python train.py --n_layer=15 --d_model=256 --n_experts=128 --experts_per_token=8 --d_expert=32 --d_shared_expert=64 --activation="tanh_gelu" --moe_layers=[1, 2, 3, 4, 5, 6, 7, 8, 9, 10, 11, 12, 13, 14] --router_score="softmax" --normalize_top_k=false --routed_scale=5.31 --balance_loss=0.000306 --balance_bias=true --n_groups=4 --groups_per_token=1 --init_std_router=0.00873 --lr_router=0.000977 --n_head=2 --n_kv_head=2 --head_dim=128 --vocab_size=32768 --norm="layernorm" --norm_place="pre" --norm_eps=1e-06 --positions="learned" --qk_norm=true --attn_scale=0.0884 --tie_embeddings=true --parallel_block=false --extras=["capped logits"] --init="uniform" --init_std_qkv=0.0315 --init_std_o=0.0391 --init_std_up=0.045 --init_std_down=0.045 --optimizer="adam_hyperball" --lr=0.00419 --lr_mult_qkv=0.5 --beta1=0.9 --lr_head=0.00753 --warmup_steps=225 --schedule="wsd" --decay_fraction=1.0 --decay_shape="linear" --final_lr_fraction=0.0 --batch_tokens=32768 --seq_len=1024 --doc_mask=true --train_tokens=277300000 --steps=8463 --dataset="wikipedia_en"
Below are experts of layer 7 (counted from 0) of a mixture-of-experts language model. Rows are named router (the router's row for the expert), up (a neuron's input weights, with its number) and show model dimensions 0-255. Each number is 128 + 24 x the weight over its row's rms, rounded and kept within 0 to 255. Numbers have three digits each.
After each expert's rows: a language model's description of what the expert responds to. This comes from a sample of Wikipedia text that the model never trained on.

# expert 62
router:140109130099129147131113129145124150126142150086105120108136113103176150162143107132094114134090136100160112128119145177127138158135169140165136130099158121102103154175109141155119098143156128115155118172113116116132129142145142146121087141109155129126151124106140112137098164115171138101129130085175151079141122118103139121120134085106160138094087131192134095152113097115135105144151132136090139166080130096142143083134099130125143078123130171129122169150153136087158123136118169138171113115139127146112093145104073140111095120119102157137122128090135120100140097150150142094153085079140138136137121158176118155118097154114175124142125130163128124120077110136144103106165114132137164127078101184147143106109107131111141150106106141158126092148109141123107126107170118
up0:150155126088160115154157145102148103093145095132165157130123149139136081174121142144088166174138114115123127115124104166149120099118126123104136144150109126115144144124081133119093158167106156132083119133150123136145122111173141088110154118172132123133142165101138162120089136121121138127162119147101142148082104147143163138112111149117114163100098124138138147085072070132150133116138108090095120142105131129100139088111167112127111125117113138146166112165101111128087147106094109165148139157193131142098129128117136122171075139107146135160169114173165121118150149117135126159156124177130113143111118146122100089116108113135160161126128101132116156118148124163129116089142144120136112126143148116139152154183111114084132175132096119094136127095127141106135121195112125
It responds to: Word-initial stems. Opening fragments of longer common words after function words, like cont in contracts, st in stability, inst in instances, intens.

# expert 38
router:155143158149128117172124131148112143111102125130189168091117096146122147113138099139136110109144167112125095113099147102145092116124117123179124180118132131159103125115147102098147123116105157173095122137131115134177146164105092162145146137130099136129115117130166088133097086148101160122124139141145112133092118125096134144098147115148109104139134116129140139168138118109123104153121102129151172083093124157169146138170149095088141158125170098105149090093133169074133145119140139148128166112122098135104101114171149119156081147129111160093138084140149143110136147141097131149130104114074120141112096117130165123100170144089174127122146106124132127111150152114106096103114147127144118134104111152082129147087123145155088128127087148121104148107128134091181162148147141
up0:131138077112071144127093113121119156112147156153100125111091161097156139098107131124137128122123108151075131091109120153090126123154156124078183136145180113087146115120135130125152116137144135156136123138115120140158161106163152104144108151149148139128152095119136085169101145144124128137146112131183163140152138163178105111106134156153135120156108119107134139123136125097146133112142148127128093135096117072083088179108162149166109122127149128103159155138111120167132108164116158114191124142092137143101101097083131150092145135106147140124129149139142131111059097121100150134132121169120137154155123139139077153155119138157141143142112081176126156123123116172092137102151111132131130091131091129153133123163089147125130104117108139165138167096124141127119120114109121
It responds to: Month names and dates. Month names and " on "/" in " before day or year numbers in biographies and records, e.g. "until December 1944", "born June 25".

# expert 36
router:130085169144132086145182143127131106093150155160159159150141154145110121121112168160152149091143147118110111156129088106143129151123111118159097118125078112142128125132149152131194133148118101124091149108152092115137142127121127126155137103125134131111138151151136140106177120143098137087127119150088160155087122142163111162143142097090128122110144085104151124138154092126135158141141095122162130124085093173178136107150102101103147130153142113112163099109141119090122160184138163117117129091131100105130162113154141106128100123178134126132093134111141155124161133138076161106124127159144137118096098104152138119156089132169109129151146116109119109135135110149104161132139136170104124130127149162110139128062130124168093073123083160126096145099121095131104127131136125
up0:120132115136133133126147132132128139144123103131105110167128144116118118164150144152116138142083129110119109156075132114148132168087146090133126103140129133134151152069113120135165119113177096152149156120121136134145138125103124095150141147127110137096074102079116112147135141140164122111151135121154129113149172099140110125128094094118155149160096130117160097156120134148152120148093153127108114172121126094136135115107139141138098135150142145093131110092134143147176165152102096134130124113160126146158168161055090072164119107134090128116174104139131101162126081122115128126170162114163156159145143145106178143140065082131102084167171126202153126139100111118158121133123126136167144158130105127175099162130095117134141129110137131133126144164134115146123146145114127
It responds to: Sentence-final periods. Periods ending sentences, often fused to the last word piece, such as Wildcats., Pakistan., team., land., analyses.

# expert 43
router:119104173121139097133128146146126140130108116152147148086125133108127160087116116131158175136104122158069153143122121109131142136116106122166090109141131112144094140144171145126080130114126102156097162119167098125162133144145163140142143156129145097144139115121159105099150175130089117086144114160128175166105084094133132176135115144148136130102122100109096095127152117094087131096151122110153153102142113136170161137106149132118089116144156119121147082106145113175098114133112152095115125091123138101133164129114159110159128148124141122140142096133129127134156163131124135120152117149065142125091129107156154128113150129176164082167099098115105110138149191143115141133121147162108089142114105172097138141083106106104115125138092115148120168104081113125157123103149152
up0:123109162077151112138139130121098152108111119125116107144140136139080154092138109106140132145093130155121108122090158093127154114105115121124123146143126085160132094109138142153094158139127127102131133088152142133128123109118125094136115146188124127124128152140150110126173126129144104110121174136117144115103133131140087177109092121170134100100156104146083114147137128134129153118122117136112122123150141105152125120125165143127099084128145132119139108129125141160127148122124091073115134073140122098124109139130178109099102158141103142094182099132096136177097142125120114115132107129141123151118177125163146135135150085130120127109136159111178138177162178151097144166082100150087140109140135133133119152103104146105103100202116095149130119114083174103185170132121077
It responds to: Sentence-end and quotes. Sentence-final periods, closing quotation marks after quoted speech, paragraph breaks, and clause joiners like ", but" in prose and reviews.

# expert 33
router:174097156170143122155114138145138121112142102136165165121113097126139148104112146105114145082154156164126141121100114137117110125122089112177080160127142139152088107091158160080114128101118133148124140112155115093136145151120124155142175174124116133151143107109127086115092117177110140134155133104156117138094094163131132124087154102159103128170136125092122136148094087097111107151101106134151167076122118151129157116130165104093105142122150113121130095102111131143112114103114134136117179092110131141167139101143155096136104113126121174080117100145136160150145134127147128159135117125078131152086130144116144085074123126121115141125104126137133145116178113136149105111127137096154137119108104118163145186147140085145111144170109120152079156110118144109178143105109108
up2:111098148125151137079130108149111159182148109157123134147123101124135128112114137136138108142134158136148159160116120068118134183134112127157135118137143156146123129165134112115075105099101136129126131083152158174078148132177118120141155122106095134143135078126103119110112114113206107138079154141148096089095119134098166149114129120126123131130153133117125122114186150135138161100179112104081155155181116141161134097087111148123099086126079115141121157154122135129109072125147095082059118095136136124111126094147152171118168118125141112102162103086124134140110110146093146135102120155099151135121106115116174133138145115110138135145138136111133167156127127137118172120157136140134145123131115139138162139123132126148133133111159142126176136107165142142135155115133098
It responds to: Date comma and months. The comma after a day number in dates like February 28, 2017, month names after day numbers, and paragraph breaks before In.

# expert 13
router:158123136125112134118109166106152135129098145146108176156138155152127139122160132145103123137134148102152164124100148133107096128127124109108129154153171115137122130076142125139103141104123190144135066123130101102146090089093092102121128110146149122165128152113077148137124117122133122103138120141138075183133135162118190063090145138098127100112104140116119149138146148103117114090117083081140099100142122141132148143094154153178159096082100123143121129135172185090118074126117093151096108119110130129156171151138085176107109110105152140131137162133147120144123156120128167153108080147093133105136146110104096140136154159101138141128104168108147161119168128167112137118155113118144139146139122091142141122158107111112094145130139124124137137132145132135102119106136101
up3:064155157132117105119111092140169139126108115098106107088125160135105112150117118166135127134100142162160143105161123106099132101119101106102130168111141150105143103126128138147133162097152148130128127116103074089165127141138136167087132067159135082159109105115109127104134174137081115124132111118155118134084130131142154126096104126081146143138102166149110122144164103158120153143105143128129126098109137115138132139139098105110115111153147101160131160196167109119117132136194116123127161099143152093135155153123119136148148144158132095092101129135123117092127102131149139159098146126115136130144140107114152102126164139112093126088106174146103141131106108140113151134101112089185171163104146114096113164102151117159114100154129155066150117139140120088145105130120136
It responds to: Personal name initials. First capital piece of foreign personal or place names, often mid-list after a comma or first name, e.g. Görtschacher, Halard-Decugis, Gupte.

# expert 28
router:145127118091115156109115176126147144124102165122113190092115180126129127109156157155109130148141136142154132124108115133099086135139169098119136148119152136120156132093107080119102147092133150162132076157104135114146095093080102121144170127160163152137138149131084134135135147158155140131132136098115091152117163143125161079122150157133151145142122155125101146134172131118091100102135146093123091125149121111125134130094132167188125097113109115109117129159164162131143080111107084125111104124122137107129185171139111156103116089138155131109128151124129121150100131122133127084142140112099098124125104110086108143090126150121119163126093153134141191145157107122107136123157090130145103153104101137102146140135134116115101152143108134101143143133198125127142089127142074
up2:127060171125124098110132148130127106105121129119123140138149103111116141109135114078107115134163143124118091171141112124152144127121134135112154132100088164124178103131140123125132081124134115122171109153130135132167160124107173159138129156128109131131128117160167113149140082109170147152095147137074131106085075120122099119113114153175157206121110137151111111083131104169087118120137145113158118168103143096156170119130110141092130126142113108093104102128082104161125106124143130124152123161167122120099061125053116134133132127135146131138120091098133105078109122132164118092144119109160159155136126119111131151119133101160095087112148112135138141137135118112115136167120135127105111136145148149100082141131151141127141175126144117139128093139131113139166081106127157
It responds to: Name-initial capitals and pieces. Single capital letters or short fragments opening or inside proper names in tables and lists, like B, K, Bob-b, Mar-b-row, Sak.

# expert 3
router:101160135157114151163132085129157096159087133104101107106097147169087137106145116139125125169118082107165120137181123105136137132134131141161136113118129128166158132137069114129084104125159108119084156116180122124132121160086140139104153103110164139126140121137139171097125127081109167112082138105134157137145148086096101155117173121125113096141168129096093080122124122120133134131155139121126136090154106106117153126108125116119117169164155135131143106122126148108113118128112158123096138135074165121155153129126167114130103177146126128140132095158145076149128108111192107147165100106140144118122159094140145154144150143108160156135125110160125125141108132128168146141074155122153148135136119140084107106097122131080160130131152086140163139112107124104137124138159102
up1:163087116157145131115105139116123140152137075112101155117133123134140122152202062119147123125126132179077132100083095131161098117108132157104103132155159139115116124120113114156123094122123123159129136123140145127124161086118096154140141084149111123141149127088108124093137140142124098119153133166150138154124114103127112108170139142136148147111139139099095114154130119097137098102098097157116153132130097142141155145123118154125128129158082149128142147158118182124141128060158116174126130118114089101112135123170128149087131115118124136109108160158137133140124068155132206138086144137077093086079137187125111111151121146133112136167118124141141158140169109109139099147144123109107162124138087110114102123141131098139133110132087146137122160104171112157127140139135128
It responds to: Digits in statistics. Digits, decimal points and pipes inside numeric tables and stat sentences, such as percentages, coordinates, and averaged points in sports careers.

# expert 35
router:105126130118135141171095104142101120124153191075106122116138100089128139123118141097168095117093130092123160150130199156139142120168128148148109123089162116102136108165126171139119108151140125120155115155156146125149116134118126120140125123114142095133131088146161130145107149120145126121149117095118144073142094078157144120115148134101119155105110094165154107148128103138139140137180178145079145162117105120135126108160134110127123142182154166116132143121137130099105138137150138128167143107111153148122113118111106138159108149104109158147109116094145140075170111131098091106185090081167134170152126154167118141121103123134135122117131121153112112078087118100107104110128161139156134124123141141139150098096124133105093116095105167155066146121112136109107155129151141
up1:101078173137159172154143133114115102096136139128135179158114142121137166117147144137122132151171131139113155129096116119133118169096162192158089145122118103119145169174163122168125105158155128136150138128137144149114091115126119114159132111113109113149155159107145144118127118147118122097141112150130113128096159157115118205139103156146153200126138126114112132143129097136129098133124081175117158102125114155119167111097130093092085121114143090099102143143115104106142111108067164133139105119096108127131121123092173154145128072117099123131113143118107150114151131116105118143117139123127116111090158143112155171143072118107124149131158128115081114127104126143085108116136123155151144139147124101132128111134117115141099104103100091105085191116120104161105124141123124
It responds to: Verb and noun stems. Word-initial stems of longer verbs and nouns after was, to or and in prose, like des(ecrated), und(oubtedly), inv(ade), sign(ing).

# expert 15
router:133109103115104086134094115143151132085114132099104148113139165163122135102125155087153153126140124131098122115121170087111097160176127177165120135150155114128139125105129126120123116147157120089139157175111139147084158144105168126117111148149159088102110116119131121133144119077122105155127138104136152118101167090102133126168121152149105130138112082147147116146115129127129094172173164138144127159119123151146089157165133118098120152152122143109083092108154122115110107107106115081173119133124137121111153125116117094119144091161124150137158113109111135117163161106134106170129125085161135136153109110108144094160187162115140134122112113146125113139124164124152133183094161139115104150170124137096173107110111151098182085145111107149133111123148176127114108087147148
up0:109142132111150143147099135143097147116118113124121138135127139132137117145102121084156150147085117108144119121119141169101117113147174159098140139161131135132131087117142196099168104101100121114146149126092121108127137124151169091139150090106112120134178075155143116132108096122055065130125155141152157102099136110164138170165141134126156154150098107150106109126125140174120127173189127110109134124127137151075086117113131130114123133156143112146140122105112128102091121150152106106150125116173104083137121131151155075122149113115116177133141136159123137122096120098189086160153111120137136144127153112083105104111114161137105104123150102112130143132145170100151097101121122128068128125098142159125159157114141161134112155135119141126150141120150133128145100157169137
It responds to: Adverbs and auxiliaries. Degree and time adverbs and auxiliary verbs after was/is/were in prose, such as very, only, almost, subsequently, have been.

# expert 41
router:155120141127136110123096162115176171127088113124157173114153122124172146098100143130139125118187167114129153130093146124143128143105120114168111105148133149147104110075136124126113105152110095133110149130194135122148118131122082168155134165135128128141095113108162112122154108150131171078122121152081099105126144133121134109156134128124113109108143115136129154180121112108111076123158079108132164126128125150152168096121124098103132140134106133128126088132144165084156141116160124132132151134094080098161132143127088110117123073119102172133149098087136104147133114165102179117163090116171136131119123131119152088091128165114172148176135096121154136122130121127125147122121165150157102136095081147113130096115141121172077145131129107122146153117124105091127132127127123
up1:175142104150108144180107111150141107118128154125135166143100113134137110102134126126164117124137130182150105072142140114127157126125108147170117079142100081134123076104133098175132149120082108159145166126087110116164131103125117135181143123138108124162140142169102141121115141104152148114123139123137146118128142168176145098120115098103078155135133111130142140141095125153144167120107141109184135126089130131142080120107118104153158118143113098137136111139144150157133120123126110096156127135110082123090115114120133146129114120176123135076086095089119166169103136132108171138114108166121162125149138109145107107123137124174160167123138154113089122173155119178113084112149093121135115127111117098127104169096125106094098102107095146150134072133135135140128109130130151
It responds to: Date and place prepositions. Prepositions and month names introducing dates or periods, like in, on, from, until, January, usually right before a year or day number.